From a checkpoint of a small mixture-of-experts model trained on Wikipedia.
Size: 12 layers, width 192, vocabulary 8192, 13M parameters.
Below are experts of layer 3 (counted from 0) of a mixture-of-experts language model. Rows are named router (the router's row for the expert) and show model dimensions 48-95. Each number is 128 + 32 x the weight over its row's rms, rounded and kept within 0 to 255. Numbers have three digits each.
After each expert's rows: "raises" lists some tokens whose logits its average output raises strongly, later layers aside. This comes from a sample of Wikipedia text that the model never trained on.

# expert 10
router:148144167134106168069094073128189093112098132078107128082087108145140135086139113130114140154078166082107128132120134128028180158087117139149179
raises: "rup", "sky", "lies"

# expert 27
router:088144069130095114100108115131093138124101114169126106158150169071139160139101118133151172187094092114183106107104137116186140165129141113177135
raises: ".", "-", " and", "s", " ", ","

# expert 23
router:149151148092120156144151120138170131151170111130154180130148106139165138119101117073157155058206124158136115107107136065149096080134148121142138
raises: " ", " |", "-", ";", "."

# expert 1
router:146092086175138142157091084131168161150149114117117138155119114123159131195136145138152175113113149132086141114089162147133118095075104135141104
raises: " (", "an", " of", "'", ":", "("

# expert 4
router:135117111090159141110125107162162117120093105147106114084159140074068178148130141098109132158102116106108129102119148164096179159119070101139152
raises: " ", "-", "es", "s", "d"

# expert 5
router:088198170125113159074123115089165090137112127108123104123134145133142062127085141131093140142121096104152110105124162090127131196178114104128138
raises: "7", "und", "9", "8", "6", "3"

# expert 9
router:138124117126117104120132074128149165133124110169158202106138105128156171149136177127210152097097140142082134122148107178122147142108095121073127
raises: "s", "k", "'", " ", "es", " ("

# expert 14
router:124086069125114128123080170093119094103130111153090149110148140179140111091119138142106082111167123100107156136096163214087175069067087067069156
raises: "\n", " |", "-", " (", ")", "."

# expert 3
router:170109091123090068159167119154148194069121074138119099134121131110082124138123159141117140123124137100076134123152086172105160105062127104185128
raises: ".", "-", "s", " with", ";", " and"

# expert 2
router:214120153145126131131124085133167187127081082147154072153063117142120097158114181133137083088107144105035121155151178114166158096102134151158084
raises: "s", "an", " a", " ", "i", "sa"

# expert 12
router:141125098149139186134070094160173104111109090119162086110101097147084128119225110110119166131060068148121093123106158126052126102089149126080105
raises: ".", "al", "-", " and", "li"

# expert 28
router:138135169162109085144122135172144116120060216115142175180119121143165119136120123152138146091113118109087121128103185170145141110207107152136161
raises: " ", " (", ";", ".", " |", ","

# expert 18
router:121155093136155086148113129190120098074131121159120111079149160107112177101116139086079171128112104113089129139107132160160155108108099088111092
raises: " ", ".", "d", "-", "ho"

# expert 6
router:088119126117102108100158161123133106116138088153105167151148104156154077146093123164163140162109113130187095112123176114075144182119153148147124
raises: ").", "\")", "),"

# expert 31
router:135084157139092117133116127204140092106067206109074125153150111177140172150099169144107143130153116107106151157137079161100173092098152133140150
raises: "\n", "-", ",", ".", " ", " |"

# expert 19
router:062102088116117111095108124143119134102130098161175118162167121126120180156147164147120143139126109139146128117105155110169130111179160149160098
raises: "-", " ", " |", " (", ".", ","

# expert 17
router:098120127129100144117095208126134111179100180150126061132176134077139101157076142174097149110150127093204110114104154124167169116157163094166165
raises: "\n", " |", ".", ".\""

# expert 16
router:111150167146200114099141097121143040083062121122123135061181127148105165176100139074121100162137049131112113119120140149110161129160098083077158
raises: "-", " his", " "

# expert 0
router:139154135179138086088117094126155199119040124083161179106124101118142102138127166125196147106132123149084116101140123117163133115105154129031135
raises: " ", "\n", ".", ",", " and", " of"

# expert 20
router:142113088103082100111152139124134134102156147169156109165134178091120139145142075118141120136092098116200127094124150175180098098181167177124105
raises: ".", ",", "s", " ", " |", "-"

# expert 29
router:104120073115106093105102107144042107124153116180137137127162155067106116104144159098138167166119175090232117094156068113207126138148134077141075
raises: " ", " and", ".", "'", "s", " of"

# expert 24
router:113084081100173101165087113090114122130096086184132087071119071085086122130128132140165077100145080159097139126082125087114096139144121128146128
raises: ".", ",", " |", " ", " of", ";"

# expert 22
router:147163156109156073126147097159135163131128108114161198144123100159156077159101154121189128092112140183108156116134124161135124123090090136083102
raises: "na", "g", " "

# expert 26
router:158091160152204134189121107128147123129177149087114099145097127134108105155151063150105077146064165062134099137152142134135109065126113138192151
raises: ",", " ", "-", " |", "s", "i"